Weights of a small mixture-of-experts language model, trained from scratch on English Wikipedia: a shared expert of 64 neurons.
Below are experts of layer 3 (counted from 0) of a mixture-of-experts language model. Rows are named router (the router's row for the expert), gate (a neuron's input weights, with its number), up (a neuron's input weights, with its number), down (a neuron's output weights, with its number) and show model dimensions 0-255. Each number is 128 + 32 x the weight over its row's rms, rounded and kept within 0 to 255. Numbers have three digits each.
After each expert's rows: a language model's description of what the expert responds to; "gets" lists some tokens that make up at least twice as much of what it gets as of all text. This comes from a sample of Wikipedia text that the model never trained on. Tokens count by the router's weight.

# expert 40
router:155132103121046127158055123186102089089117140104138095105120129141145125158128152145110119115145136127116089093088127102180166134136187140144124112115139134117116163078199157119087129112150164178098079139136148139095122124071096097137101154149120127159137126183148103114085142142135121117122156123122104113137080114134105180160149136170066180157116075070136144154061134097095146081139111191124132138120134084137166123092119149157147107149122109114118141168141113110085111108180160142113141135077174176120134117096131138112080042092185171145099142070100168170104171144142156147058178119162122058130118134147100102091117170091190110151082090094124081144165090163175213101118118169102189126081098076113189126110142138078133121131100191073112086064137184147055097117163128
gate3:112112163171154154094124080110078150102083120125140149090131164119157129171048107097121126114158134140110160123128167085108153176096147056137153117147143114120156145091122102161129149070102172117132141081130140143138117184168125102119124145111136170152135135181126099102114049131115190170120097117139154134097120109155188121115087166142089106095148093108139122138141107213131153093150118153165141105073198089074120111050189099108148066164135130164120146103128131144138111107117083093134131121133090141153099131126105098112145077154121162103155112173119098116123213122199125163085157084082148188173131168104075135113216115156170170140146114166121091093063198107127106073165158053108089136104092160176143171168163124168137101170100117140142141130150149200126071128122143
up3:123101169112140161121166131133104147129110140141084133130127111125163074141157114118177183086168228164082082133152133140114096137047174150113166132133122073089117097093163094140106159102104138129144100070154143072102107165177117147122114164088101166183168107144102131092138095155161157137127148106162142076127143129073181074087144096122157125110132149137154152107139164167131179102116111137145161089152170084093070130111117112096086085134151118135119173110162118163134154189100146085136117082075103148186149112160114094132155105164142194127183125110144048203116125123144140161069096108115125115162105143106100150146187122145097138143042111177132127111106148085128155139104133099100051173112100108069110126193124112080108054159096067083101113119086160109134072113089133
down3:118107128074115111171118088138141129139138129185122101103129124109139106112143119130094148146121150153156145123111138181123129123136103130147109109049076058157181119092203118087130142131185145137145148121148119135139127111075131131101150185141114173138143168084110158142096154122144135127131100114213115094140155148159121119082106076091117101178037099115085126124066121197106126127112166109114071190129132123183115169134171135092137101146102152122131101106138097136140104146069098138128182131136170205040131143145100130077128111167124110129115133085171129025137121134167141168208148168132089084130136138152128200184125111129132180169121192166138134182129129133091134067141088156155129069102151107073121151132087138117070096099115109185121142119074183135088211129142144
Description: Noun endings before commas
gets: "re", ",", " C", " H", " as", "ard"

# expert 20
router:079140159090168164071163112098134132114114188119127122131174139158137128125155112146156161161156134131108144145144130090104088114100091084146056130051109146116164158100118120196127132131172145171085162103128168098100140161180096102093155132181129092135148150091134115057114089127196128129096139109113135138106132133114142147174099083161083091130124132143120100159149162094134093142125126168131144150187115131152099114096141170145126146120128121167099177084117119136086171138094109143146173107111148073127081131157098120114127197112165139131131073170194165138096111149156065021147082138171115138168143091130127171183131131168108083091100152092175159077183164128162094101099104156074113108102118149195106202093092101159201217108157174102150117154088148124124107072168116
gate2:117093117127108132109179139212156113183105099091139122128089147102096133136115111097150132107136143066095170216166143131137132160124124057143108106123122115116159109079134140097109136108133141152158061100114183110137134116100110139096162132169172113155118132139137141089124112110165131118116153068116116123130103110090170122135116114095170104139124171104163110117135163130102209162113061131116092193101157130123116142104162074136046164155122110141142124121038131080157122134080066168154111098098091088084114081113135212086197111124131168123194165166165109101144163111098159138172122126130120065069126158139146167071127118159159150071128154059147183120116127110077141116130175049145127150104166157151144174079124130128113099063126112156092210145112109116141116131063171
up2:137177164146072100080138166150117113118135107161088131159166116087112159169150101061162089109213139094151105158108143134115123074113190124109125129088159163084149116072143139132152140131109158079104136125115167132159113113108061189191119117135155146167153146141145191151131099172134106132147128127149080130098096138133178119158147117134198164092116119077204151106176157147142162081089141180143143162085149122133142157180190115141097172116106135089097110141088126113158126139125088179206101131101109148124084095176119175123143116138119212132140147142132141137105155104063172160145111130151127152110131155133125132064171057160134112126118166094119139114108160152150092097151158173136071147083100119066147140136115103187158169134171133109141192133103075045078141094047150
down2:141162087155135116102170162151165153136126142132113177105126194112110131125091141097127128105116116111123168095081120084151108043117202149138128107161079128174134105177089118149111143131155079062156047156151141174201143079195136147138092118147123151075137090126165123149170118139142133189127170120128151163087089157127150126170137152152176167130110115090141146157120121122105106154101153224139122147155127043092130103140117123093147197120137073115163108176127168112066185157123038088194073108153063144114108093140136124138093130201135143124132137183165061083074147163112084090128096096142114145166106149092080097079134130114135123166105147132117126135095147183134084078099129136142136112097117053103134131076137146095117128161167112127121120116080153127172114134157133
Description: Plural s, S-initials
gets: "s", " S", "S", "r", " N", "l"

# expert 63
router:180154133133078162153087093134078101153164140153148056105187128123133175156110159166155114119112181047145163176064130093154160148135067141131124111129145090162112120132090156112091146132132137164102181159138135166101139128089184135119121092106146116130157140140159112081161081148115146146187102123117094086165133107110110135060154075115143108123128136151095090149140160163159150144151144076140199051104132143119136172072138108089104094049101146089124096147173124103127045117147150178116093111079094167157170200089168148208072155143165122132117156162126139107093113157145140136106149086137119133104137106154138081121152147094133098130190164114086120095159161142151088148175188164173152121043123145111097147099112117113128084152141121125139174118152037124175093142116172
gate1:150134134120123120090130161084073158151134114149123137130185128096099088098113163156105121073083123094177063081094128111108144078121164150150160140097109120154128142146149136125152124092171122077137173080131136094114109128191117081158121152131128079157111109091130113105118162073170115176113115103118114093121158045162132138171086113137162170154112117114126151112096148157161121124156043175103103158151132137166123147159146124091152130152095096113173134063130142096159142132130136085107237139124158164155107182153162136136121072082095120165153153160151072151106149108154031140126130116190148127112184191050134157125096111189124124175080117146149071191130143093128142107092072116084095183113167096089128086101086087141109142064159127113190144155143100177073115138144108
up1:129111168088085138130121132123125120158199132153110089113152157138094109177114178126123142150090131125143124118136067085143145137145121134089139191098161115148150163088158112134120100104114184068122118083134115153047164146093102115151084178132193131131085097122180070134131105113111150108130105109139087092159126118180105182175157100132071229097128092111142104154157182160182127114142046154139166200167183136188125146055168084105127112109137141145100095133117115106140093095120161093105153100140116148118136129121185114145103137127168084229120159142151170177136102136118049147151141155218125149093106143135133094135115149138126109179198111114167102123165150116157136160123065172108178154113114114095156127055142123063082119099128138120131139119109090143090145123161173
down1:150150100086109131126111139081140155116107148128125150074052140149077109177050120123127142148144116201124114090183066106151134153105041119143134151096137123133138099118154149122178102176148071156195092076159087033161104168058095152146072167127145198127128100157136103163142093121105143140109134091112108090143141164131127145134064158117185164174144139096077162181102082104095088109128079132164127126116112135082157133124157196155159095158138113105133106136121110124105144156109133160147191097124132220119143128128097144116163160174062187099095112083133105081193118103126124146131128166130128102156083150144112155121108106156125109157147119117151147126121136089126160144086079147155174076057141144146119046092137146135089128121169161140166079117157179133125188103111124
Description: Syllables with l
gets: "al", "ol", "il", "ul", "l", " Al"

# expert 57
router:108149133100165126093146159099089109176076084181125185133141127089176147164072131131125106127130161139149093104161181109103105126117093120098105141124177106102114152161067162134148210067057186075157121126113100160164113091111091158137127146144098123091168166177134131120107135137108110087126155190057143136094129103100166129154107094109115124146132109063083182139119160148095116180081081130130098056173113105135194135153136150095104066135153101103118130129099092155134090113076151139090138108105125112117116086176145104179119179123088125099119114146067050076135144122138152150127170061102089069107175134158095127129122103149083161108160104166086060178166133084104134117140132075184090157114140146128108067116122131180092172105092135083113120181152177118135178132112155
gate1:166152120136147085098147153126117096141077092127107176168116178125163111106101157177120095149083180099074129123105117149210134146148138132149161204080114178124115114094141109107183143162195199157124095080108087105101169097118122130147123129161101088126142094182109114138115186107064092135114122142121146110148076111187170151092153073118131168141155099091111119159099094131168136104226089154103117113117125074171160155078141142167123093125168133127141182076145125114141080105146177143144118117138144146193162121114167154187178097114101228133108151140127145131097186139100114142128136178145150130148124158139161131158120107137113165169148103139124082104152129075097132099144076107073066071100120108142179121095183148155130179079091134104083119142144153100110215090138114
up1:118185121134181146156122126120123088109108101201105120161095104164102092126094172127101126112103183117101172166138143096115133130121089154114181177099174196064137103122132094182186127103151131175146111092149074066155142153134096094122102148124120166136091076210121110167174129057091102207121143139109141171116131112190118152132105120128112174181143122107142181126164111194183134100105122142139136123100128148126136098125169097104117117128150078148163183073136107108105108127179121148133142100132144082154146103097118129170162124115121220143094202202103043113161107133128124115101057123082142128123143104111170153136131084129174159169119136076109116130117062102112204086152101124129112129095115110138174132103139116163133145101074148144124111169180190124091145135134053
down1:109149120120080110138104087124191113127093138133076156134115171125128106158117091106104167113098117136094116147133126143136152127139125170103173126132122160145094149125072114156139165146188156165099095117131156095115137127122049115122155122181143136083154120154121089049140212113122107151062129105148178079080120110121093117146122085171142072138083129209147128054135133163096084159135158112149103131164088092174151110116170119123181134114197160130103202144129179117070131138132103077139084165115128148070130091084092141122107082140096124092151143151106118097107113131155107134104060159087118119132182181087129139171137149160176121159137158101073155124092075062107125146139213126153162128057131124152058191161189100124091110126166149156118070136141101162132179158102180
Description: Word continuations after stems
gets: " ", " m", "t", "if", "th", "g"

# expert 39
router:123096100173167141142116112129129154104166121122141121077077173134089156134163180142126161176101111119131165121142132101183122098104147134161070092143034115074173133161157165142157141145165063118129126088084112168121136075160087166152150186091128082095077107121119115123134160086130137124123093141099160093155133049124132129116115134083098129137168143189187115140102162165078142163072081157095114200122115078056137129109107069034131157158124094112112131207112152118143100115084107102144183105107130108153094121093088142088119166068132165149148094090119201154146130118083093120115078119117042098139194093136109127128151166149127136080127160123173099133112135132140163106116123110092140144160159135171147083121129193098105148150194134160160102127109124171175083160157136
gate2:147153115119174147153112100141142147151170109127145100119078092048154139112164071108153140089157115134147118096133136095151163117122154135157122094147079146124183115163124122143149173141096134092182108114121115167191096099169177146118083169041135131105096127155058132093100085096092161089157145118112111127105131050142175115136147148095097163095125125103121086118217185100106188141091143191131135108144129140138136160129071151124138130158101102087179139177154139136126109111157029118153146126117191130163133132139150061184102163108105191098148121061154135158144144131123111142182139168120110136155106171129098151144097124209145090133131168140107168101071150153066160086094154118100077177104186160102049118137135119149092155119095093120120183102124088143136131066139071
up2:095105173093097149137125135065057065156065137094100144118148170146125134155155161174109136168128094068080103138107162132101142108075126183106154098141131082176167202129131149106138085163163124150107140143148103116110107130161120173111169129112134160083131119165130133131125152123104105130098155125095197121155188142130122144127126121179144063105126200156181078101073070079187139125149160081116149107146137087087153155111151135146110116116122141146087084119105147114120154155114144172127115130125118182150155117085133122130140137144121152138158169155100094100166150076041130160124131077120136114133160128078164088111099153183086126192172138170106139167058104087124110134126102135094137093121116039105162143157121161106144008102119206166110136131208165149137140106091160
down2:187109077124107129158112120152147142142089201127093083117155092089114127116089167088142070156175116135080162109112117103134129142142100077089132121114139112151142127134102125157101114139179130182113185074146125115115134140139172161120128161137114163160126135132108162081172150138186184094101167182117133139101126101165128177144152113133216194129082123102163069159173102079144182158178126127188122092110131118108134143134148092168156148169139129098107175103144145182102128089146079152145105108151144113118161108136087112153105178167050191175155142154139058113164127077188096099068097113203143155105129146147099145114091092092077164113160150124135149207129106124109148094096171094078140109134161097182113134154089103158160055078163150097148155148093105100139077105075116
Description: Infobox and table labels
gets: ":", "\n", " U", "|", "%", " Born"

# expert 42
router:153145130086127143125088086123132177142087155079159152108059142137113148210154177185126091151094128102139081116116098163158142107084172095118116133176160114105135186141132117136138104158124108146099113148151113044134105104069165085187170111080113179116132148124115131122130152182109108108095087162170135120096159115090111129111147096155123138159081068162153086116088146131156122124175116128105157113148115172151163135142102166093123140103122141138103155186100127160080130096206138103120103153115089129161145086078110099096099099135116145117092093084068098170107103208108064112154111106177151094137100108101149172106094125107132104093071133130140148084062107093202139170087067134138198118082124050129091090158189153082130103150142197121099091146124158149102157127181172
gate2:175174153125093085156104147132162161098150075111202168108074104122077157116111158121130131175053062145195120186160136122142115176115157094117143144093123121090113088114119151092131181106140112074172125119123110112173116127139135210208081175135149155126132130098151125150111124105065025172125136133109183133089114104108107084182116131158149170182102110164142203068117174115130085143126154120180093192118112081135135100109093143107087113184100094130128121187092081120137119143105118142147129055181104147105115122132102118124115129118112142144123129108096194098139152116052145157097143110123138122151148119139155122107152095145137090046166086163162079120150118111170088090083103107144130085052128100130092099129125124156091121128161131173135170175086147135120126181135145
up2:120177184108110105127104120107153125099170095120160209106070072110135162116120192136172112145091118164199158154134162090125145160103183115143104107080145126121083120149067147086084190119121141102158112103141084118172111108138133212111104138090151173076136103110161194165121137205094121138129159204081168183106146099094110142152121166163142064143178119159100198086110169118106100169153129097164118119087113095115184067146118114148114177131082155114111134161069092151062106105126170176101094107155133125090086181112097077121101189169074080145124146131080169133152140167112124123102124131085105146160141117111169138160154110139092095078133067134162097101149182086143131131116093122140111127082172152140104100141092129108115157131153124134147137170098120131078162145089146
down2:113119131081169147127126131159167146134147098198175147158154082097100172095115187147153102138209136099114086182145151201122120119131160104071127089087121136123139150098123136122101134189116055156168088082077110126222132162132134110184122106107097136142159094108159115105111071132123114161171085077202126107138147121161164106107138145078193095123132105103175137090164138105127149148094129150122139164108126182182163157161099188105097152127147106046161189159117093120137059145059133152133139069149120118069189130113154143136120160065160160122084120146105111123075167142197158120128094138080083124147130095109102145123131164134190121144075166105116130126080132124130152145172123139085161147114189086135110158105135125134096087144148134128058157153129146119134104143132191
Description: Capital letters, table dashes
gets: "O", " O", "A", "-", "M", "I"

# expert 62
router:117118097133174125159143090136134114108084185135107073141107147163111155153165158138102182120084062143067096114075151065100167112142128124112098131109139162139176081141198095201135129154158116136141108133111178110141095126120156084064105125165140173095111114173118149126158141099116097102139100139094094154089087155089123096112143115119072103161158087086174131188161081115174088130136142083111128099165180095128154140179112176165058179152112140149125113082094118147079108136197161107088099110174162129106155084128100162146095183106091157145093179102143053102175108090104109125151104183150094079130138092102129156161128129092099168145086135100168122163134121170112092148152123163181057098110135100172100165155142085112157173063141164085133109099109144128109200138180104
gate1:141141083111154121106122138159136162176137064107123141137108116161145128159129101085132114141122103061091127121071104167157176098132084109124127089163123132137158120127140070092161150024113142083147167120126152145093099135108158110174159055086128175125183137169137095108134155147102089097113127147124173158170135106157125180132143128118092188089107100120093148131142131136127117158146067128119131045121136081087149157067090147120150066090093113091157169073139091089123162152151106130097159161124007102122106130153140044176111145125117140139145070069094160130136072143161120122126161158126075152115110140153118171155082124106155143203156145167173176091099104123178106132139153121154077057148079139147071106115154150161148146145080186088096137109150149167149140115118078
up1:109105118075136160170115125145121099170105157156120151197115159178132190074152158165134173117092082142087121122160122096160091081122129123116105126165065128148124152123114153129149094180151105142121106134043098139113099089171110118121145083117166108118166105118169168076112197120159156091129147123077157098155080126075074120186112146163132111186150119137120115121130123115117128143123095093096079171164123174184125115106137098126131112131104107164102110067159098183100137148101127158106144061107157137124124115138075185153102109142171129146180149149153096133082181135097134098140141143144088163101186053128133093106082159120103090156118146104139081140158129098215094148105147183157149116171158080144034089088120092063130139177159124114089136146161105150101015132123148
down1:157171099111174140126134204159132103115103078156080095153084098152077168097143181168167158133105105103078084128172097093133106149161098107075112187057146156190127126146189092161161113123127093168105131126135097068121166137083089161165139147165110114145145112144149143168147133187100142068151154158187102142087125139134102191074137135155151133158137148109135140114171076134114128183138133081101141176109165099147179126145159139129140157128178139171159126146117134174082094117104150135155154155164122109170116066107112113135142123076095142098126089104092103103108169105155142113136094142152099133070101123142194133124093132054046119125161143084090116127157173125094073122096141166145206157090216172180104173168101108147087147107140107142151164133159134167155151100177092
Description: Dates: months and years
gets: " ", " 19", " re", " 1", " I", " the"

# expert 23
router:195106158111148130126154132087121136135098101166131129043169107104117088137130102164149133153125125106191185185135092163121096164051134122152104141121123092077065101106126168158105125100104141152163139133113122126120135164162171155140112161146158077153082127142160171063173089173129097114169100177100163152132163108137099109163097145165143120111099118149144060158109186155138103075108121077162164110165159176130155150039139137164090085104116113143117107116130149099078108066061123179088099166104095070160172154114174116118110087102091116108118148137124143120071141140071120173093183154152131132122160143153118127082127195169105108109144120129119087167120157115204126101065145095105140119110115141083105148119103147158129074158218079188141188152140073167155119121114122
gate1:146130120095143114133116104126146079146139139110055083079116169129141086179065192146093133119087192099197112150141149155126101125147166096128119097136113099114105142133165111133077106074119116170143130126135123110107146079098096093166140233163140134180143131168125095154164092098127166138117147146101094208109105156145119162047141185128144127129116153091132145120123128135131131121149135103128123122129144115125122140092149116137164081166102142127167136170175015095133110132109103140082122112171218147089176153110164126152145180060122102153116176109123103142118137149146102148175130118206114098046123154093134057153121122120129163184085177114119132118123052103165093141154152100114118159130154118066113127075116107131157110171151142167138155079186123167137184095101205
up1:099114123104071112127100108061156128121072140175143168153128105127180179121158123134149114099179095151130115095061117102148182129085086118091115182181143111174088179144160199118142094136143148138135171142140163125155102115164139113187141127094179134092158154091102098125135116153135103170112121114149149076171144158124123093160145089118143155150136148129116143203078111148123096162148112076147141068175125134075125156139107061108080129065145085152067145109094117173097156175142185095117062185166125157122118040120126093158184119161174082108072141150101132141140133140136150072137127164164172126144168117142152158116208120126153154102148068118094091150113151157116130134170097145150148083112161192097152081161123108171158101127058193107117141110104131047131128129101140
down1:114112087096152142142120155108129110119135147093144132124116090138169107105174171103177124155129150145065098129109104105144133154153081136099095205142128171140109114181134110118133155087126085120131196149178096128087140112154138122123148143122116132108149153145121097122199119140100097149142120137144121050101112093114160093103036168119124156147132149100223090180085146174114144134150133096106149113140193123123097158143123055148125118086199076107115096129105140130116189131097133118173109137173073076171099114108087141169113166139110045127196122082126177169155114152063072093175157111150204145163104131153145101162163063092130083047117213091135094106095175186114140107114104131122170115164106087131133105148137127129081106151148119092118085135130157133159084128146072
Description: Inner letters after prefixes
gets: "d", "l", "p", "oc", "g", "cc"

# expert 13
router:102083094116114103157095171123171105147143107159082135076185133139138123113101136110137127128087110149117153123100136108077190118096151122091132101117149112134180153162104138097111161105093119141125133143067104090071167162116070098169147154111143130083145142140095073122167145122096108085116115161113167097092166174190100083153102108174175153097080107086136128181067164092163136102117163135063076114175106142195197121099119137156165069120076148106153138128096121155178116160062160154129165182169041132142105142165108158120118114144156149103128134117089110156114203129099146119171152097122164091065148142132102110129188104128080119150085134134089074136174112154104106129114165116157113109138091098067196136153130071102101080161167107095170154109159077131079093110069178
gate1:108107151112131115118158142105069170167149153122098139140132044125150140113099089092093120121148096125108159157184167192096087163089118099135185112113168137100090168150125128123094141164128134178112127116137116098148105104134177175148160155155169110076106101175132156141175136087121130140050181071044167131085146108113135110107114111092134220090097161099139134151088185084103064132117112131187136140114131139202174079127142163158118142139119127087104123088094084203148211146131145115138159065088122111130150176177141118119090102086091164104068173183142170117126116134133115079134100151130128137141159089155128130177147125148071120078092182128160132151127090107097156122048113193083095166120100149129116136135119134161178127107128146144121118126147197132151176068143140
up1:134085097122128089101110113115094125144156167094189130127037145180188135160096121140147111073154125112121132207151132123122185135103155111137094198128097128137091072073149137127144121170109092183114144093125126148171122178120141052121120094185127150110102118128148170091152144154153126145152122064143176076191152124112124156055173133101165140098138133147147160123070077174118145108122120107146128087120149123142115103183092111175049154146110177121107110143173109062099099117138105092142141155157122106091134108171115202128156161163157200202117197104134140144128142103116131164152122163147085095103117164149143132109052167136155099072117100145166176110154168092098085126102148176134113115127132150073129164076050105144150132139104179185130139135085111092133137084126156
down1:118153094069175128139096142138129131134064166097109144148136105167097139164096208137144153128146125117118162157156160168098108164147077125067092122160161092136110119133105125019159107146110204081145158115132184147089155165149089130136111123147141097078126050169130132155156158193152088168129125160116133098087115131146104074096148146124139132089212101115116120153131066142131155137105096183141113120154152118177104138138090100110144103081101197127136152168146100143180090151143175195120148145167121178115082212093171146214086112143095180108125131147143167154165140092119111080129116165160126127133170163141104099154177134173146112046127190112169139148129117138131136126136142119154097149169158147096076140171105128121121100032125087133100112172124159125132145112124079
Description: Word-final suffixes
gets: "er", "ation", "ed", "ary", "al", "y"

# expert 55
router:110140129092128111133144127097130089112147117187159187107100174144144182081078136121147158142134167154126131153163115123099128102091139152136163190093137152076142114141104138147217158150093132137131117131123105171149206095113087128137103127058088109124170103100157106128098147071086124152187135149149107147166082140161188120096142158151142151115156168087166109115123155149079177111120174114149135155160107092137077177142115110116139172117152065139147180179163125081069135103105056174156146079161087145188159092151097149133146102149108106165092173123100157140109088085117135096163107108172097190097103172119104105094087106203115138120094071148071142096138126175062085168118120137155119137134122113084127075167087103077041078131128100164110179119106088131161159081120155
gate1:125148082162106133138119131183129116122109091194175065140140160120085155173094186098108118153186208133130143104107083128119090140104150110165166132148151153149110125106130155086110198097087135076132120089078057145151200101054151126138081109084093120153149110098074112089114096084106134160136104148178126124159119106164097102185158121136139135171123109114098131064139247160096155117141150108115104157154144147179090126077085118091144144145121088159147089132123139105187140100151111191151153094178146172121145111137113098144119137122137146144055090101084140112150137079059097112149100129116098170139150115056085103145194143123107162122092104180120133152124135168154164117087169085131139143166157096106103118090164107101101159185149118170124152123175119132210095129128143
up1:089102120077124075155155149115095125098124160054138157111152132106122098127131041117148153141141087107107112120151140109141129149167098096121160121115191117123156164179125078165163094180161094167115132146142191123155123137167089138080129077132144148127114130186132120116113135144168179179074128166042121135145123161171130141141123148103158113043096140094139141231085087085152094126114124136082159070128142160113157111132167141192185172096151176114114137091134125141071114129128042100117125159095154120120131150078144183096150152109098056093127141096133093154060117161167144096131166122141151092169099121146167200141120073126146100147106092168164172140118150072135122112170138101151106172077159150122174172179137086167135164095114175093135146131094110162078087131108128
down1:190136121117073119136086116135166071118132127180130115146082109108147148144072116091168110086159105142123175134117116148143145163103127099084128113130112110122110091138090165084109129103162134152137067119118108121073182189066129107128160154126120134073137156131189190093162141158163060116131201096108153099082161096120126128142118148093125119146108099159138100103116099170149099157135114148155149186127149086142130131124086099110074093098129084081125143132070056092221142069034132140096179111103095131082125159113096149082097076094170143170102107071146124114090150133050103089076068163118136111094143171173148107112172125158183082099113085136093199167107141141165128086145116139100138097141073104123120103127133174108128107101149162126160128131101101087197152148082128
Description: Sentence and heading ends
gets: ".", "\n", "ic", "==", ").", " that"

# expert 54
router:095059111099098153140145095153154090170163185101098104117140134111126116088127138143174095113130149151103169160090079142152136135163054169133116151114146132095110166081127120132152090155152108135109141119085183107112064087104116072119127135122118145176101120133140076131142153204134123106142146177192067089114111132137079135086150144080106167202150163122113142143089140133106102145111136136097092118173139152121069106150143084152180129128121126181091151124116103088089100114125120123086120133176161165113120140094139133094147120125155155142099106122127179137136139082179068068145081142139129074040114147167154087204152141138160164154101114137123139190118166106103137115135094091150131154136115157104147116059190122091117196071087231100146076078081141071098182144192131
gate0:127133092135161140111091147068170113124158097146190200126134140113148067151126104155125107125099190162106095150139085105148131109143103087065157106137088184148150135158120073156152124111143170109144111134122141143106087198069151113092111138024162159132124171128125102077152108135090151138142110163085069124134161164141142136103097161162097122067138084107188126140098153118049123121092129125147149130125151152166174063199134140108130157097104153184143129156090120110105119129125141124123177145084141139131122115152100126054163140115110089155112125121046110147111185097127059116109063116129123114104177200143126103130217089112169126105102034143095061096146115125103138136153130132155046153173136123139133133104117105186112087135171162146188102103125153121162147131101163
up0:155094139095156115135099098103110127130129124123094167162196166113129070192145154152151142135130124107160104103087104127142093161131139100156185121106075139109145152173154158130156083127153151118131185198123127088138097116138155152124077121087156133105160167113061121091178134124137126097147151185084073130081101143147169059094142152197097092103178114082096162199094188143053117165105135148187174117162087149114130106184128157143137159126173183101143097089116131105145105122095119122180140128101137108174102136121121127130111152152149151160070096113138140131078169089118091114145078139156111135104248075175169119147204077117164157128093088143111055120107121093133117120066069183137093132115151092145133159151164104184140132146165133104137123120136089126174172122154162
down0:097148123052100123160095127104114126122155106111119147113108155091137173162066159162190157146142115150122156147096214130134173145112120115141114121120085157134133131100223135163156143062069092153162154110076088150092100106074134093159233103143145119146134101128127100187121142094132082173122113135087146119159096090141130107097173113154153132094097126088074104144107120137126161136131112130147152158097176142076173142142091106162125181146104157233130123134107058126158152167159150114102090129152093114126161098142068129146181143068129129198162141145102097122153141093115064128153112131135167199169156117092104160149129114098130119089119134147053109114129082131070176138142106105223129149169113165096166165118108149124158140087099128118122136108144176134158187069136166
Description: Place-name suffixes, name starts
gets: " a", "ish", "y", " G", "sh", " 2"

# expert 5
router:086093165164155108073185108101143120092131161119152131151059093141099146112157142165183139189099131159204154119146157064086095075129151153149115086139196156109177090095064113142128110121121149152154170089116145162122122093159055146166103099098131159159086089066131122118152108101142152120184122172096100145110080132150139123148103128132058131100186158154161143097162121126087089106114153152148083160127121087086073130158158086176176143143171143160116107147117108118074093093111161183141108095141179107145093086147111157116108138195102111072141052186171159090121158156111091103098133107121106131156170103098133139176065130120119161121128099108176140170141077106156097122080105127107131145082148097154095186101116155136173178150137119109085095072100107148099112105108057
gate1:115172060202075089174141071092061133135108069147142169108149114153138167099101112128143150147113124101093149156118153104078119203108129118154161181108144100099132139062105094121078126120100135139150125108152091079175119081099157109102059141132127102115136132236094146066140112095162129106135128095118091109136125140151136126155129078127122085149111160152177121084189172137140111086078102145124112083149158119138117121102095062067143111073063122111150101077128185121165092147135132081125102156188095119149095071161161109090135171130150125142143156157173115186138196128131181118116082173099074127151142154133075101184105129111154133143142144144097084127144147148092125117149127157090083175120099148122092093126110124077137126100078109127144107088139118105161016107129098
up1:117091049174071091187105126125142171104112114143167152127170142171148167132086188154137097120125093093120114107129131110182128122102139129204124088135119120146134154123101091086079122118144129138109156087155099107109158131083151107147074127110093099050078106158121066161109116088127067158162074090113151157137119182139164147095129076115083131143135115144176165109145120114076167079131124154125081100152164096105123134055102041083193088114064175101163157124114110128162083138064135121107134165175139138156065104163153120159135075099088138091121166130148085178145155167150147144160086204060149115141127139122132108118145121090184132203101119098105112117111143198116091105146140164097118122149121147132086133098128171120157135173061123133128080083121181101128118121094090
down1:100181148107150142129102086109120166177106099113088123147122149155149184140111102147173148141070160159105108098153143121151114133166109101098090166109144125071156118082108104143157126102130094146137135111081186073140150138063071072155158093101137100103105094175116071076118107108146139195150203141147133151143144191115143113131128110107105107114113055154171140162098118123127102110087109114162079121116196087097132091122142141099110098144156168120141162103125106121179105135124149125148143229136152140109119145109104110154182162072165095149118141121040135160067118088205177104208145081126142130141125122127163141115102102142106107163108164124069185110169227096091119155192156172155159107051106136149129140134134086203142155143072121135165133139098150159143139094109119
Description: Word-initial capitals, openings
gets: " ", "D", " w", "In", "N", " Di"